Experts of a small language model: 515M tokens.
Below are experts of layer 6 (counted from 0) of a mixture-of-experts language model. Rows are named router (the router's row for the expert), gate (a neuron's input weights, with its number), up (a neuron's input weights, with its number), down (a neuron's output weights, with its number) and show model dimensions 448-511. Each number is 500 + 50 x the weight over its row's rms, rounded and kept within 0 to 999. Numbers have three digits each.
After each expert's rows: "mostly gets" lists some tokens that are sent to it at least half of the time. This comes from a sample of Wikipedia text that the model never trained on.

# expert 4
router:482479528566500517464512497461487530454424436483454507479522466430467543397483542473444528597453540528468466581476552574561550379558528558462476486478569575475517487568468416481465544445526504
gate0:500450439401485521443533525489561450543475471512475573584522485435475522565503475481447498561484568454523612454475420535511467464494550562477455429476490492433469470581498565523568488479526569
up0:447457568475463445439442535589472484525518531508414466526535464497580554440459593486549605514507489515555461492604466520479476526449552529547443463397488544546452504495428477482535587452543512
down0:544459445521538475495532544488586514519554447551463474429497557444553497514565527544500480545607532520477409486455465456598503509516565520607484519548508480396545516529502443528593498423456403
mostly gets: " more", " most", " used", " some", " a", " well"

# expert 15
router:476477544479488474519446448522518500478474536473531520606516468549423578459467580409504489411464481415451633524527448500438465513548534519438493487528499423475526500501441441580450579501507481
gate0:564604514552483560507506487490492498413506527498418462515474451427520445518484526512463603554525409512484586527515409501518518542509432606478569443535498494535504518517496464526494457540462580
up0:494432506513393460489465550493496486599495483493447485507492499476559591486541438488455524463484542485547542468388516519404421527428564411509514445528507529534369488492449565436466591472505479
down0:469483537561501538440470407491530617517549586430438465460543569479479487493475572466544515404521496499486505499603546540541393502556540532550476479516436560560511538387425526493441541543464469
mostly gets: "%", " all", "000", "00", " Al", " million"

# expert 12
router:486470456572404511526497334396518517473510540460490521441445429423441497483481478458503593577453522473464520500532561544472527445545567449462604471532545552420543527532490447518437520556476529
gate0:502491482524513507514456472520437530527559383544487564495467475563436523539499462556479470579504414529520457549518563460548494499499565482446484497580539409513520467364607558519480522534449536
up0:487535573584474485476445573503429532458492421539586542535577615546484516446409473486445533486498478498417493504552516494486483454495394601500551448559456559490456514457512547581576475471494577
down0:544555421491539539538503513521505543493554378489530528490502503439528473486415510432549553514446453464408522512473443491469472498450555477481512451473487515527453444500492405431487479527554459
mostly gets: "|", "\n ", " December", " November", " October", " April"

# expert 0
router:397530492488486599555452496477519522494451480482388472507590453446552512448482575434453548520474498502471559472534434518527527501530547565434508475505506557485509556522376519529472509494486404
gate0:466443491502512579452446484499498492445559614495523429446525486440487439488493566599497532517572446491500468465462541473513430534555600463506495499508532526451578519591533573525420378457401490
up0:503449407543517603528478477484497449596607450540447507545504443532515514486451607603465501513472510544427427573508528577502481522489525452417526494476479455524514574476591481568502322535486484
down0:474509526416525517520467499464472491614466423526584604536546521469522600556533627571500426499488509478447422465498435508588517497493479516512490437502508482460417476413534491535495492459565481
mostly gets: " an", " he", " He", " they", " she", " She"

# expert 1
router:412536459610476552480445439422448536458451468478479468486547464481470446535482521455523516578457517398397472508523497580478538342591527418456564481557528576444537420525530432541461528595475467
gate0:497576461429523466537485547549534535498533513510497440543592500501495485504462460451560463486556466475479545428466511474476481485488479507424493485423414371561443513602416503433405519436383508
up0:450521553509388600534514457496451472447482450508464486437465483469449450518583503502458536443505480535484451497438481465505595412486523389456485445633475560457597467558545504540503566601503441
down0:518420509580454483535500562502484537572509520467532509585497462620431537519454474454569520527504459507445431593521465416546506518528555555486491411440499581489493500471512540515603491473535435
mostly gets: " to", " and", " but", " into", " about", " when"

# expert 8
router:442412494542473512563498481425459544499490533411466423516557375445456617598472572389465485550506521575504592456541448517593535493446514553477565508507506514536521423511502491507510496571444604
gate0:440551401526570580469566501494389510468529477464485540511516586499502501501425513452503373446521542485570473439504583521514492498576557450509557420463547514458604493420541468572527528551547610
up0:512541581545538567464480458448569465478439521460389554407570436507444555544506550507491500499556441455523644481469491551422461429535514547448449512470572468455528452580471371573463530473479389
down0:534485480515538603570525447614450447561458521511457374529484578522481472439512473549466438478411435485455479506510459459537492427514522514406446639398533561512541608506399468430488531493492506
mostly gets: "==", " (", "===", " his", "°", " =="

# expert 13
router:398486525470486558564453455434542489465450523465371508533596463470524569520408516451476517565435467454437497521538484495494565470544478474430479501548441495513570481535429476461483601489437417
gate0:430534540535520514465516480521443473543522422486465476463461403403537440474508468533433521493473545575415473471540533553532424536437607526442544440549553445443447544614556456425500540476579491
up0:516617504650571442475518531537428591540461455439492545521539581503479490436534454537583534445552549486459477454498572484459481563532421508539493519515525508495421555409538495479455463508548495
down0:522450611513428466513521562540455581433518598436500525516429511488478545478490524517464477446428528525577508488458550473617466479531485485431499480455554520598517390451470528500439547542426525
mostly gets: " York", " American", " John", " David", " British", "ia"

# expert 6
router:508418504554491529544445502532503510507445482541497468549540552493410512576427583461381534578526502547416504493561441522478515451509519491469527438484532476484532514584466541573481456538507469
gate0:467464452559473564471500484577494482535563564415451638565484441384493562546494509596564493452471423473495492469452450524450493406442637532533548510541474499471473552588537505499558481420558429
up0:547448508445557516597525589477537450557540443580523451459499482622412364461492468490510411543559552502421612455545445476443501490513460465464449404382418432541471464493550606447375537546574461
down0:481473595522446409476483441523497451489483504383552455383597568467508444559497549473566553475495388472504513481474532499549426540512520470530425507497479531472525457522464456509561532562404530
mostly gets: "),", "\n", "\",", " same", "\".", " but"

# expert 3
router:405467493544533582468455473523495481537484522433495538517514506569373560548527530522485555450447485481451466536548486514478599409503477469446571616429471565470513439541412475486424474550497512
gate0:467579504471607483449460464558462592528477533493454484502629420444555454451571508554518516441414497504474489497474424584491474486473450471581473519535517604522547435518462520490427451462530459
up0:493446490500449462439470501572534587538490566553473450453455553431523516454536531514556594425564443433484473519528475598492520502450493442500485470448476533428486578571543609528537422454548463
down0:545620472547482406511521506388399496469471528461619566509450478434483507510475422458545426544428389544508499567493466507489558524483543562538524485484463557394545499470526395538525473500488537
mostly gets: " United", " University", " League", " World", " South", " States"

# expert 10
router:450545441504521517416433442456550462434504516500443495465563538451474436533426493446504559601502607479485555625504500540539451389541563536470622433515535570484508506563535480428494455503457527
gate0:419576508543511492531372548552502494531463543558484503480584472511398420449601462556529456483528523500463460551498588567452376513558510541549516474352456574576477485520472458447488564445554461
up0:502474486447408551534493511495363512535397473476466591439509563490431519508489501455499590451504490530568529530500516583523576522484610468533563381542566471532420393514408488461491459431542507
down0:490573479531453541508629526541554491456532486534510526507520425487420515540428542419472467552459630458551418511509487622520487394468520452480467479572441479501427530512490458554498430546512492
mostly gets: "-", "/", "=", " \"", " •", " '"